config.yaml
d_expert: 64
balance_loss: 0.00219
attn_scale: 0.125
Below are experts of layer 7 (counted from 0) of a mixture-of-experts language model. Rows are named router (the router's row for the expert), gate (a neuron's input weights, with its number), up (a neuron's input weights, with its number), down (a neuron's output weights, with its number) and show model dimensions 0-127. Each number is 50 + 10 x the weight over its row's rms, rounded and kept within 0 to 99.
Before each expert's rows: a language model's description of what the expert responds to; "comes after" lists some tokens at least twice as common just before its tokens as in all text. This comes from a sample of Wikipedia text that the model never trained on. Tokens count by the router's weight.

# expert 23
Word-initial stem pieces
comes after: " a", " in", " v", " (", " the", " m"
router:46 61 47 54 49 50 56 47 56 39 42 52 55 65 61 42 54 42 38 54 59 51 44 48 39 44 59 49 61 68 59 51 58 53 57 27 56 49 42 52 34 35 52 27 48 37 65 46 41 51 31 45 41 41 53 52 52 49 63 42 32 49 67 55 48 49 49 43 59 64 41 51 64 44 74 54 43 46 64 67 52 40 35 39 61 55 44 47 61 42 42 63 56 64 54 37 44 58 68 51 55 54 44 62 65 61 30 52 41 49 31 52 30 34 71 50 45 41 46 44 39 58 66 36 38 48 50 45
gate52:48 44 54 37 47 55 59 47 46 37 48 55 54 30 57 67 43 65 61 40 34 50 62 56 46 43 48 47 55 40 44 39 44 27 63 50 61 47 56 50 51 69 62 46 32 66 70 63 58 52 35 47 42 55 50 47 53 48 59 42 64 52 54 45 55 40 50 48 44 70 61 28 54 52 46 56 75 58 64 59 65 45 55 40 50 62 48 46 47 59 32 59 44 54 22 43 41 58 55 36 58 50 39 56 64 53 45 38 50 51 49 46 47 57 65 48 64 27 68 53 39 59 49 55 53 39 47 49
up52:40 58 52 55 53 66 49 34 45 49 45 53 44 54 40 61 44 55 47 60 66 37 42 52 45 60 35 50 42 41 38 55 27 57 56 43 69 51 52 55 51 42 69 56 45 54 48 58 68 62 68 59 46 54 43 38 56 52 57 57 54 43 37 39 56 41 55 54 55 48 40 52 35 60 50 27 62 55 46 38 37 49 64 56 50 27 57 39 40 57 53 50 68 45 68 51 49 47 53 63 46 52 39 40 53 62 54 68 27 46 43 50 77 40 66 45 58 61 57 39 59 41 28 45 54 52 59 59
down52:42 43 26 32 61 44 34 49 53 38 49 46 53 61 60 50 51 39 46 49 54 51 44 35 74 58 44 37 43 59 52 49 45 35 60 51 61 30 74 45 48 70 57 57 52 50 56 60 42 50 47 52 67 64 68 44 44 38 46 48 56 35 59 51 51 29 39 34 40 51 45 56 52 47 61 52 51 48 45 35 45 37 39 50 50 45 50 35 70 40 50 70 65 54 56 52 42 50 60 52 53 63 68 59 65 46 62 63 49 54 44 57 47 41 58 66 61 50 54 49 64 65 57 67 43 60 46 56
gate53:66 56 60 26 45 59 78 51 45 42 59 56 50 59 35 67 43 49 49 50 55 43 36 38 29 48 52 44 50 43 57 64 49 52 48 42 54 57 44 69 48 40 42 44 60 65 59 69 47 66 59 34 47 51 62 45 53 58 79 64 44 44 57 54 59 49 47 42 47 40 51 58 41 58 58 48 45 49 53 34 68 47 53 52 45 37 37 41 52 67 66 34 50 60 61 56 43 60 39 59 27 42 51 52 47 54 58 57 51 43 62 53 59 53 32 47 52 32 41 41 52 45 40 44 53 56 44 63
up53:45 42 40 61 60 41 55 67 54 68 68 48 56 45 52 39 61 50 52 52 38 45 65 41 54 59 48 58 36 63 33 28 39 65 50 51 39 67 53 46 54 45 57 49 32 35 32 42 34 33 40 68 55 50 45 67 41 53 55 47 56 52 47 40 25 43 59 47 55 59 58 54 48 61 36 40 59 49 38 59 39 52 43 46 54 66 49 65 59 39 45 49 40 43 58 36 56 49 55 47 62 54 60 51 58 33 52 51 39 53 49 58 42 41 68 51 38 65 50 63 58 54 53 47 41 51 67 28
down53:59 54 53 69 32 58 40 56 44 44 42 42 57 60 65 55 52 58 59 53 51 43 58 46 54 54 47 22 45 31 50 56 38 54 51 52 65 54 64 47 73 49 67 54 71 46 67 45 60 59 58 51 50 45 47 60 40 42 36 34 57 35 59 56 56 52 56 57 36 61 84 51 53 60 58 48 51 50 61 30 47 45 46 53 62 67 51 46 55 48 69 56 56 48 40 47 47 39 44 49 69 53 45 49 51 50 54 68 41 40 47 47 57 47 47 32 32 51 55 41 50 74 57 55 45 61 48 54
gate54:46 50 40 47 49 38 42 47 40 31 45 75 19 44 54 61 48 62 44 58 64 57 54 55 64 47 42 53 61 54 49 45 51 47 50 62 42 36 63 49 38 50 61 32 46 60 41 47 40 43 48 68 54 51 63 46 44 54 43 64 52 39 49 59 46 44 46 56 48 45 48 42 48 62 54 45 61 55 43 58 51 34 50 40 70 49 52 37 57 59 72 60 29 49 59 60 38 47 59 45 60 36 39 38 49 53 43 46 61 76 51 57 52 72 41 46 48 65 39 28 50 40 49 36 37 42 52 42
up54:41 54 56 47 34 35 47 43 48 47 46 41 48 39 41 49 52 62 56 56 66 61 33 55 33 48 49 51 46 62 46 66 41 48 58 73 60 37 41 45 66 57 57 47 58 59 47 56 59 52 49 53 49 60 59 62 59 41 42 52 58 50 47 37 28 53 55 71 30 50 59 52 45 51 27 61 53 42 71 44 51 40 58 51 57 38 61 60 39 47 37 51 53 44 46 46 44 57 54 39 65 62 57 43 44 56 55 54 58 54 35 26 33 54 46 50 81 46 38 51 39 62 65 57 63 38 55 55
down54:52 55 44 62 44 36 59 58 57 43 42 40 49 48 41 47 41 41 54 40 47 49 55 70 47 50 49 38 59 62 56 46 58 67 58 42 61 26 59 57 63 40 53 59 44 52 49 53 55 55 56 44 55 49 57 55 49 61 46 50 53 60 48 64 67 50 59 37 56 39 45 50 48 48 49 75 34 41 43 31 51 66 35 54 49 54 42 49 59 28 54 61 59 28 31 57 60 35 46 61 58 46 45 61 44 51 58 56 54 62 39 58 30 53 37 41 44 33 57 59 40 15 50 51 35 58 48 59

# expert 11
Consonant-heavy word middles
comes after: " W", " S", " s", " T", " F", " D"
router:54 64 34 39 50 46 53 54 63 55 75 53 55 42 45 48 35 40 41 57 49 59 67 67 57 47 67 55 58 50 60 53 66 36 49 48 64 69 34 42 55 30 60 47 39 52 36 43 63 51 62 63 71 58 56 57 46 58 41 50 50 48 53 57 63 38 51 48 53 52 33 43 70 27 33 48 37 39 50 48 54 46 64 60 47 25 46 74 52 54 63 59 54 57 41 62 51 43 43 49 40 40 55 47 54 50 48 49 55 42 50 67 55 61 63 41 44 57 45 64 52 47 66 52 49 59 49 57
gate1:49 54 43 55 50 46 46 43 53 44 74 59 33 67 32 51 36 70 51 43 42 51 33 60 39 54 50 59 52 53 42 53 51 43 49 59 77 55 51 53 42 45 68 36 54 45 39 52 35 53 71 39 55 47 47 47 65 58 77 49 46 55 46 46 51 38 57 73 35 47 41 36 44 66 49 51 37 53 43 46 39 43 44 47 37 56 55 56 40 51 55 65 39 58 51 53 42 63 39 36 54 32 39 54 53 53 72 58 57 51 67 44 58 54 45 55 57 37 47 31 54 49 57 53 64 41 46 38
up1:37 49 40 49 37 65 28 53 51 39 53 43 31 53 36 35 36 53 40 50 37 46 33 68 60 58 51 65 55 66 52 56 42 43 52 53 63 42 43 38 57 56 64 48 58 42 71 58 39 43 57 57 55 53 59 45 50 51 75 43 40 41 33 62 53 45 74 62 46 64 36 47 59 60 54 30 42 45 60 63 48 35 39 37 50 51 45 51 58 43 50 54 50 57 66 55 57 58 39 51 63 31 45 41 46 56 52 49 46 59 55 43 56 38 52 59 52 32 59 31 55 56 40 51 60 62 51 38
down1:51 47 49 38 57 47 51 53 54 52 42 52 49 43 24 59 54 36 40 48 67 54 62 64 54 33 61 52 39 47 58 37 56 39 58 36 36 56 53 52 55 23 41 42 60 63 49 23 43 48 48 34 53 72 59 62 59 56 52 46 50 59 46 53 68 34 45 59 38 39 60 23 56 30 48 42 56 51 49 41 32 46 41 30 39 54 45 63 34 40 55 50 48 50 56 49 57 56 50 33 55 53 39 57 55 51 48 50 38 48 58 40 34 45 43 51 57 48 53 61 65 41 53 40 52 34 53 52
gate2:41 50 44 41 43 27 48 44 49 59 60 62 49 65 36 34 68 53 53 57 47 48 61 38 60 42 56 48 48 60 55 38 39 58 48 57 60 40 53 48 43 41 68 52 51 41 37 53 58 43 63 46 35 54 73 63 72 52 44 55 53 64 54 49 44 38 52 47 49 31 63 40 53 56 56 61 54 50 57 64 36 30 49 55 51 52 36 34 63 42 51 59 49 50 70 67 56 42 62 41 47 50 34 31 63 42 54 50 44 44 55 43 54 60 56 55 44 53 39 31 32 55 50 72 42 49 44 33
up2:66 25 38 42 56 68 63 47 59 62 63 51 51 71 59 29 64 50 38 46 54 46 58 44 39 41 48 42 51 67 37 57 52 45 54 38 62 62 48 71 55 61 49 36 49 66 43 55 35 55 47 51 39 42 53 57 51 53 59 45 42 35 43 50 59 44 39 54 36 60 54 38 57 43 37 47 41 36 46 55 46 55 49 45 54 43 46 57 48 68 45 34 51 58 50 59 53 52 32 69 51 54 59 43 45 52 50 62 53 44 63 40 46 47 54 35 42 39 52 29 48 40 34 31 69 69 55 55
down2:54 41 43 47 55 43 54 55 57 52 44 44 52 54 39 53 47 44 54 34 56 56 54 66 49 52 60 56 60 77 25 52 50 41 52 28 47 40 66 37 55 43 65 39 46 51 50 58 59 46 61 64 41 52 48 67 48 52 65 59 51 42 38 44 47 54 56 44 47 40 52 62 43 38 39 48 55 78 59 38 53 36 47 54 51 62 53 61 65 67 19 43 66 32 48 67 61 55 35 61 57 46 42 32 51 46 53 50 53 54 41 51 50 53 44 31 51 47 34 50 50 50 56 41 56 52 27 56
gate3:61 40 75 61 54 51 46 32 23 39 56 47 58 51 43 63 65 56 49 52 36 46 48 59 50 34 58 51 53 41 42 44 41 45 57 58 57 66 43 35 52 51 59 51 65 51 51 49 46 52 41 48 38 52 50 55 45 57 57 42 52 49 60 39 55 58 45 73 56 60 56 41 47 43 46 49 61 46 41 55 60 50 46 48 47 59 58 48 62 53 31 31 51 37 59 55 42 59 41 27 53 26 55 44 60 57 55 48 49 66 79 47 63 65 38 45 51 62 46 46 74 54 57 64 62 57 45 66
up3:51 52 40 51 58 48 48 46 70 47 58 50 27 51 56 50 46 52 49 44 40 44 38 37 43 49 54 63 35 48 45 52 50 45 28 50 41 44 70 31 64 49 37 63 38 55 59 49 35 63 51 40 36 57 52 43 66 56 50 40 43 49 38 51 60 43 42 26 48 36 44 58 52 48 41 64 44 51 66 52 42 57 30 60 55 41 56 43 43 47 63 61 38 45 70 19 50 38 47 57 54 66 54 45 53 60 61 67 55 41 45 53 49 51 47 53 27 46 44 35 55 54 43 37 49 41 31 42
down3:57 55 30 53 58 31 48 43 31 48 46 48 66 47 39 55 56 36 31 39 45 36 47 54 58 48 61 62 48 45 56 58 39 68 59 54 59 50 55 56 44 44 58 59 68 55 57 49 45 39 53 27 60 52 42 37 44 17 47 45 75 41 55 58 35 60 39 46 58 45 54 52 42 66 57 56 52 54 43 59 54 52 30 53 37 54 53 46 49 48 33 53 40 37 38 59 34 39 57 52 50 57 60 60 45 48 40 53 60 35 58 37 46 38 55 45 52 46 46 58 58 78 40 48 37 56 41 50

# expert 34
Second syllables and List
comes after: " L", " l", " a", " M", " m", " E"
router:43 50 47 63 63 33 35 43 60 33 42 43 36 51 50 47 43 47 43 67 53 56 42 54 58 49 53 53 69 44 63 47 45 56 58 68 50 59 49 27 49 63 51 50 70 39 72 60 58 57 51 48 39 63 46 57 50 36 39 46 34 65 55 60 51 46 36 40 35 66 48 35 52 47 52 45 50 53 50 69 48 48 31 40 48 51 62 50 34 46 60 63 57 31 54 45 52 60 46 37 58 30 38 41 68 50 43 58 61 57 44 52 36 43 66 42 61 56 63 58 33 56 51 66 56 40 55 50
gate5:54 56 53 45 48 49 56 50 50 43 43 41 40 36 59 71 36 44 63 50 42 49 46 43 51 55 59 46 39 35 63 44 54 66 45 53 56 52 50 40 44 47 55 33 50 45 69 46 54 63 45 44 58 47 29 54 60 61 66 51 47 32 42 61 60 69 58 49 59 50 58 43 45 54 67 50 66 46 47 51 63 46 64 49 45 51 50 28 32 43 46 48 54 64 54 63 55 55 63 53 48 62 40 60 46 51 58 47 62 26 32 41 70 49 51 41 44 42 45 20 72 67 56 56 36 36 51 42
up5:35 58 35 53 66 59 37 68 69 57 50 52 42 40 40 41 58 56 60 52 41 48 47 55 55 49 54 39 55 52 39 53 68 64 40 48 43 78 56 47 58 51 31 52 48 52 61 47 43 47 45 57 57 31 55 35 45 49 27 39 59 53 68 53 38 56 41 44 53 53 51 60 39 42 41 63 44 39 41 45 46 57 58 46 44 48 60 53 65 26 36 50 41 55 45 48 45 52 52 59 55 27 58 61 54 57 45 52 61 62 59 66 61 30 63 52 40 52 66 54 41 46 52 43 36 74 52 43
down5:47 45 66 58 48 48 52 51 41 23 37 53 58 57 44 40 46 40 45 45 57 38 52 49 47 58 45 49 33 50 30 47 46 54 46 64 42 58 48 59 57 60 64 61 57 73 44 47 52 55 69 43 46 47 46 36 49 46 52 52 56 73 20 63 41 53 37 64 36 44 61 39 62 51 47 55 41 49 30 40 50 46 56 48 47 37 39 56 38 51 63 70 53 43 34 44 46 67 43 31 44 46 47 36 51 45 46 46 50 48 61 42 46 47 56 46 53 50 46 82 51 56 38 54 36 43 47 63
gate6:82 49 46 54 51 69 54 48 48 57 70 58 51 56 57 57 42 60 49 53 38 48 57 35 48 45 57 48 33 59 57 40 40 74 48 58 49 54 45 56 42 55 55 41 62 36 61 56 52 63 34 49 57 41 47 44 46 50 63 46 80 50 50 38 37 37 61 57 30 38 50 41 48 65 66 52 57 40 32 50 54 62 54 50 52 47 68 30 53 60 51 48 56 44 43 54 49 66 55 65 35 57 51 34 43 38 39 37 41 48 51 44 58 45 49 57 45 55 54 56 66 70 42 47 58 62 46 42
up6:56 69 60 45 46 58 48 52 53 46 41 63 47 53 60 62 54 49 44 57 62 51 59 54 36 56 53 71 47 49 46 42 44 54 42 81 40 52 38 43 51 54 54 45 61 54 60 60 58 78 52 47 29 41 53 40 45 52 59 45 65 37 60 48 36 34 54 49 34 32 50 50 53 47 59 52 59 58 43 52 57 53 45 45 34 49 61 34 44 66 57 53 50 45 50 49 61 66 51 54 44 48 64 36 54 49 51 41 36 37 37 71 38 59 58 71 54 53 57 71 49 62 37 70 60 63 51 49
down6:53 37 40 40 54 44 44 36 48 49 42 57 50 69 69 61 53 37 40 50 60 35 49 41 36 50 52 35 59 43 54 44 56 46 57 45 27 43 51 51 54 46 67 32 34 56 55 44 60 54 53 25 39 41 44 37 54 57 63 63 48 54 48 44 34 41 54 42 43 33 58 49 68 51 40 32 62 53 51 32 50 58 48 63 56 58 66 57 46 58 69 58 45 47 49 46 55 51 46 52 46 53 50 70 34 64 55 29 48 37 24 52 46 51 51 41 48 40 62 63 56 42 35 49 54 36 51 42
gate7:50 38 75 40 70 34 57 60 45 46 38 73 54 34 48 53 36 41 47 53 56 69 53 36 53 48 48 54 52 51 29 56 38 42 54 49 36 52 45 59 38 51 58 44 50 58 46 35 64 60 52 37 37 51 50 64 59 31 52 42 47 63 43 53 52 39 67 63 56 56 48 43 48 61 43 64 45 49 60 54 52 64 27 41 54 51 57 36 54 67 56 42 43 57 64 49 49 45 40 40 64 52 47 50 54 49 66 47 56 57 60 27 62 58 53 47 52 38 55 45 28 61 39 44 38 44 33 53
up7:57 40 50 40 67 47 61 61 49 48 51 61 66 34 38 47 43 42 52 60 40 43 57 52 68 43 39 62 41 36 34 61 49 47 60 30 49 56 61 48 40 75 67 42 54 44 55 43 54 49 42 47 45 51 66 73 53 26 39 48 62 61 43 41 64 47 63 59 41 65 68 40 64 57 60 49 49 50 45 60 59 65 43 43 62 50 53 64 57 55 55 52 37 44 71 46 49 35 32 52 58 52 35 57 51 41 43 58 61 48 54 52 50 63 54 55 57 55 52 59 49 49 56 53 43 35 29 57
down7:41 53 51 54 37 41 61 48 51 50 52 45 47 50 54 42 61 42 69 72 49 54 48 42 38 74 45 58 54 37 49 41 45 42 63 42 43 38 48 60 67 55 61 46 47 51 41 49 57 67 31 64 56 58 36 42 49 41 56 60 47 52 55 53 55 52 60 57 46 38 45 53 49 47 37 46 40 56 30 59 59 56 67 39 60 48 47 30 49 57 55 36 35 45 58 44 27 58 55 49 64 41 47 78 57 45 46 52 39 64 45 53 37 60 51 51 46 36 70 31 62 29 52 63 55 68 43 54

# expert 0
Line breaks, common verbs
comes after: " |", ")", "|", " pro", " was", "."
router:34 63 64 54 36 66 52 53 41 46 49 54 49 53 59 53 45 43 41 55 53 47 51 51 54 53 46 48 64 50 51 48 38 60 35 44 44 63 67 60 59 35 66 50 49 44 65 45 42 53 36 38 39 49 50 64 55 59 47 62 63 48 42 53 46 62 52 69 42 41 40 49 19 53 52 51 51 67 45 45 34 51 68 41 35 53 53 63 44 64 55 57 52 39 42 60 50 41 50 43 29 49 54 37 46 47 66 51 44 60 55 44 74 35 55 67 48 61 53 60 77 67 58 52 48 50 68 59
gate8:46 45 42 46 53 43 57 66 34 45 63 63 48 52 61 44 45 85 58 47 66 60 39 41 39 40 47 62 48 44 60 52 35 61 53 46 62 28 38 49 42 45 51 50 49 58 55 48 69 40 49 39 54 63 61 43 49 34 54 34 46 56 54 64 50 57 63 49 58 57 49 52 52 57 45 46 51 50 69 45 67 53 61 65 40 41 42 51 45 40 44 39 37 47 50 60 62 49 48 45 85 52 42 51 55 54 48 66 50 41 27 72 55 43 59 40 48 58 47 35 62 54 52 45 63 60 51 53
up8:45 43 47 37 55 55 53 47 52 51 53 34 51 55 46 53 58 43 44 59 50 42 59 59 70 47 48 61 58 59 64 56 25 62 48 41 44 63 51 42 69 49 34 34 29 35 35 41 45 51 48 53 58 31 46 50 48 65 64 42 70 69 57 63 53 37 49 49 61 53 47 64 46 44 36 46 39 55 45 50 58 43 52 51 49 51 71 45 59 52 35 74 57 52 57 54 49 43 51 52 42 33 61 57 29 50 39 61 45 62 61 31 38 53 43 54 48 71 47 41 50 65 60 47 39 56 49 54
down8:29 36 71 57 55 45 57 57 53 69 36 36 58 43 52 41 49 42 54 57 56 65 50 56 35 52 47 45 54 35 60 49 33 48 51 62 60 39 43 54 32 55 46 70 57 59 62 54 44 53 58 24 47 60 48 44 50 29 67 39 53 66 38 57 60 37 50 69 53 47 59 48 57 51 33 45 47 40 50 62 35 49 50 68 42 47 47 75 39 58 50 35 47 44 51 43 53 56 46 41 39 41 41 31 58 47 59 60 63 44 46 51 36 58 52 42 44 43 49 45 58 40 37 48 58 63 36 59
gate9:45 50 50 53 57 52 56 57 49 51 49 40 51 49 55 46 60 35 65 62 69 54 41 47 35 60 43 37 30 82 38 43 40 51 63 64 67 38 42 45 63 45 54 42 48 59 54 55 47 39 51 53 49 59 46 65 48 71 36 51 54 51 53 55 48 58 65 44 39 45 49 44 49 49 40 52 58 56 52 62 58 54 49 37 38 57 66 40 60 44 49 40 34 39 42 59 62 49 59 52 28 30 64 47 37 67 50 57 25 48 53 58 30 44 62 58 47 35 56 44 44 71 57 54 59 58 56 59
up9:57 49 51 54 49 51 49 55 26 47 47 57 46 46 54 44 40 72 40 42 39 49 57 49 55 30 43 49 58 51 59 52 39 39 27 44 37 54 60 39 50 58 25 55 51 33 61 49 43 55 32 59 56 47 47 25 47 50 57 40 62 36 45 43 44 42 48 25 62 52 67 57 51 40 49 58 47 72 52 40 43 58 42 62 49 47 48 29 41 31 52 54 40 39 61 48 41 43 47 53 81 40 47 59 52 52 45 54 63 36 38 56 42 50 50 57 34 60 55 50 65 53 47 44 56 46 46 52
down9:44 53 48 61 45 57 50 54 34 34 29 44 74 35 58 57 51 31 52 46 48 57 46 56 54 61 35 57 59 74 59 53 48 59 47 57 53 51 70 26 51 53 67 52 54 50 49 40 43 58 50 51 41 50 65 67 51 58 51 63 47 48 58 41 33 51 40 70 53 56 48 40 66 54 36 55 57 52 52 81 62 56 54 45 55 46 61 52 38 64 49 53 51 36 47 64 38 49 52 46 46 33 65 42 33 50 67 47 40 61 47 41 48 34 63 56 47 43 40 48 46 65 62 47 57 51 50 46
gate10:49 58 39 52 33 48 37 54 41 42 59 48 51 64 40 49 47 42 44 40 57 46 39 36 32 41 60 61 49 39 45 68 59 55 48 41 40 42 51 59 37 69 45 54 62 62 36 46 37 46 61 57 54 55 52 51 57 44 57 58 27 51 66 57 58 38 38 59 38 47 58 39 62 52 49 45 41 28 42 54 39 47 58 59 62 56 44 75 34 64 43 47 30 64 37 46 55 53 38 48 36 54 58 55 52 29 54 51 49 45 63 48 69 55 34 33 46 54 41 55 58 42 51 55 67 42 36 48
up10:67 40 49 52 49 43 51 53 49 47 63 46 57 43 52 54 46 39 39 46 41 49 68 61 63 58 76 46 57 55 54 32 26 52 52 46 39 45 45 53 62 52 29 38 59 37 34 65 48 57 31 50 42 60 75 44 63 59 48 42 53 53 42 49 51 47 53 56 62 52 70 71 60 36 66 56 50 54 45 42 64 37 62 37 57 42 55 27 33 54 49 41 52 36 73 56 44 52 51 55 66 59 54 44 51 44 46 56 61 53 45 52 43 53 60 46 58 52 63 47 55 56 58 38 49 67 48 58
down10:56 69 52 39 42 58 36 61 46 37 65 47 50 42 32 49 47 59 33 54 64 44 48 41 50 33 28 59 54 44 60 49 57 50 49 37 43 45 63 47 42 43 47 30 52 46 36 29 51 49 43 59 49 42 47 41 38 61 46 38 39 58 50 46 60 62 43 53 55 46 55 58 46 50 67 62 53 36 41 58 41 55 37 34 42 62 45 33 62 64 69 47 54 30 46 51 37 46 56 46 59 51 37 65 57 65 56 51 43 44 51 43 59 45 34 64 35 52 34 39 56 46 56 33 47 45 65 31

# expert 31
Prepositions and prefix pieces
comes after: " the", " d", " s", "ed", " p", " to"
router:57 53 60 39 54 61 38 46 55 48 58 33 51 42 53 59 57 62 57 53 42 41 48 59 55 52 79 43 52 42 67 62 45 67 51 75 40 38 33 35 52 35 62 56 40 35 42 51 55 61 34 43 62 45 47 48 51 44 56 35 45 39 41 48 57 66 52 52 43 58 51 62 68 54 51 48 56 54 64 62 52 38 54 45 45 48 58 25 31 60 71 69 65 46 45 59 45 61 67 61 57 39 57 59 46 50 47 41 51 49 47 60 60 44 41 50 54 64 63 51 44 46 41 55 52 34 49 35
gate5:53 48 57 52 40 47 55 41 45 57 43 57 62 60 53 35 50 73 55 64 56 76 47 63 52 57 56 53 49 42 55 34 52 51 45 39 60 43 50 37 47 59 58 40 47 64 39 46 42 57 48 51 43 52 40 54 49 56 60 46 40 46 51 37 48 55 49 38 39 43 43 37 42 68 47 46 49 43 65 34 45 57 20 34 33 60 51 36 53 59 41 52 42 63 47 62 50 46 30 52 44 42 68 69 63 35 50 55 53 49 44 41 24 55 43 54 56 58 60 32 61 64 33 59 68 46 47 44
up5:36 48 42 54 32 51 52 65 68 50 32 43 61 60 46 60 37 49 56 64 52 46 43 63 32 51 39 29 41 51 58 64 53 57 72 43 47 37 52 60 52 45 45 46 48 47 43 54 44 47 44 44 46 51 50 55 68 61 41 50 63 57 53 49 51 48 69 49 56 41 41 57 49 51 48 42 43 40 49 42 45 44 43 70 40 44 40 48 50 40 48 57 56 72 47 61 60 29 63 63 28 51 52 50 50 43 39 57 46 67 53 45 36 48 43 37 52 41 60 23 45 51 63 28 58 50 63 27
down5:53 42 50 46 75 64 51 36 44 59 56 58 53 54 53 34 34 59 45 57 65 51 51 60 41 43 38 43 31 55 47 61 52 38 59 48 65 53 54 46 46 50 50 48 72 36 46 58 40 60 54 45 68 54 42 48 48 55 54 43 37 34 50 43 49 40 73 61 43 65 38 43 61 42 68 32 62 35 47 42 37 59 31 28 46 53 51 34 32 48 62 52 57 51 42 48 42 59 66 40 53 43 46 53 51 39 47 68 61 50 46 54 47 54 50 60 54 43 76 47 44 65 57 61 51 45 62 40
gate6:73 82 50 26 53 44 52 57 48 81 44 71 56 49 42 57 67 59 45 48 56 54 45 50 48 52 60 48 56 61 32 56 53 38 55 48 55 32 73 49 48 56 51 31 56 51 49 47 49 66 60 50 70 58 53 41 57 46 49 46 46 65 43 39 49 45 37 69 40 53 57 58 36 52 57 37 54 46 54 40 64 51 44 62 55 39 56 48 41 57 47 56 61 58 53 57 31 44 44 38 40 57 53 56 28 42 49 54 45 56 37 52 40 61 42 44 58 48 46 37 46 52 41 62 41 41 50 45
up6:46 60 40 34 46 65 53 53 56 58 66 43 41 46 63 39 55 48 53 48 56 57 54 50 46 48 52 53 48 56 52 64 48 26 42 58 40 46 51 48 53 45 40 48 34 35 37 55 28 48 48 73 46 40 48 60 59 43 42 59 66 42 56 59 30 51 53 42 69 35 44 38 61 39 35 50 51 49 31 49 45 44 60 31 47 41 53 64 43 32 42 45 57 63 48 65 52 46 58 33 51 60 53 49 58 51 59 43 57 68 58 66 41 40 34 40 49 27 37 48 44 63 58 32 45 44 60 48
down6:52 55 31 60 46 52 28 49 37 42 59 58 50 52 48 76 32 58 63 31 37 53 44 51 58 54 53 40 56 52 60 51 42 61 65 46 53 42 57 50 46 53 51 36 33 45 40 46 49 40 47 50 67 58 40 42 57 52 46 47 63 58 54 50 59 38 64 45 36 46 54 52 34 55 33 36 29 68 44 55 52 58 59 47 38 51 53 53 59 54 43 35 47 45 53 66 56 62 43 59 34 42 44 50 49 58 56 68 53 36 54 49 22 48 36 52 35 59 41 39 57 73 55 66 36 48 51 50
gate7:62 36 60 63 55 56 63 56 39 53 52 53 58 54 70 67 37 73 46 38 48 60 39 60 48 56 55 58 57 43 52 48 46 48 27 41 45 37 56 44 35 45 46 49 51 49 56 42 65 59 54 49 55 47 47 53 63 36 60 48 39 47 51 60 56 71 64 63 41 41 58 39 37 52 63 69 60 51 56 58 76 68 33 54 55 52 35 39 42 52 55 41 57 61 60 43 55 64 40 48 52 35 42 53 58 45 61 42 60 59 46 57 62 39 54 29 51 37 43 50 51 47 33 73 52 58 53 47
up7:32 55 35 47 42 61 44 61 60 48 52 59 59 50 47 53 55 53 62 53 49 63 44 54 50 49 65 66 55 63 42 45 59 44 25 44 32 58 52 46 42 57 35 49 29 46 71 51 51 46 49 49 44 48 63 47 49 61 49 41 34 54 29 29 66 41 57 52 53 35 60 57 45 46 36 52 47 33 62 51 54 60 43 43 47 52 59 38 41 49 58 37 62 51 49 31 58 44 57 65 54 31 61 66 39 66 46 44 28 45 53 41 63 59 39 59 37 52 47 65 52 49 55 64 38 57 40 64
down7:47 47 70 50 60 37 33 62 47 56 41 53 44 54 51 51 53 39 61 49 72 52 51 66 40 41 49 50 50 59 34 71 65 59 57 35 59 25 54 43 52 54 52 54 53 50 43 61 52 40 58 37 49 43 60 43 33 57 32 54 48 60 45 63 50 51 57 48 62 62 50 59 55 62 36 55 57 50 54 77 45 58 46 47 50 34 56 46 52 43 60 63 60 25 43 55 53 57 62 66 32 54 66 44 59 52 50 49 43 41 62 43 38 32 47 39 71 59 64 61 45 53 61 56 56 62 46 55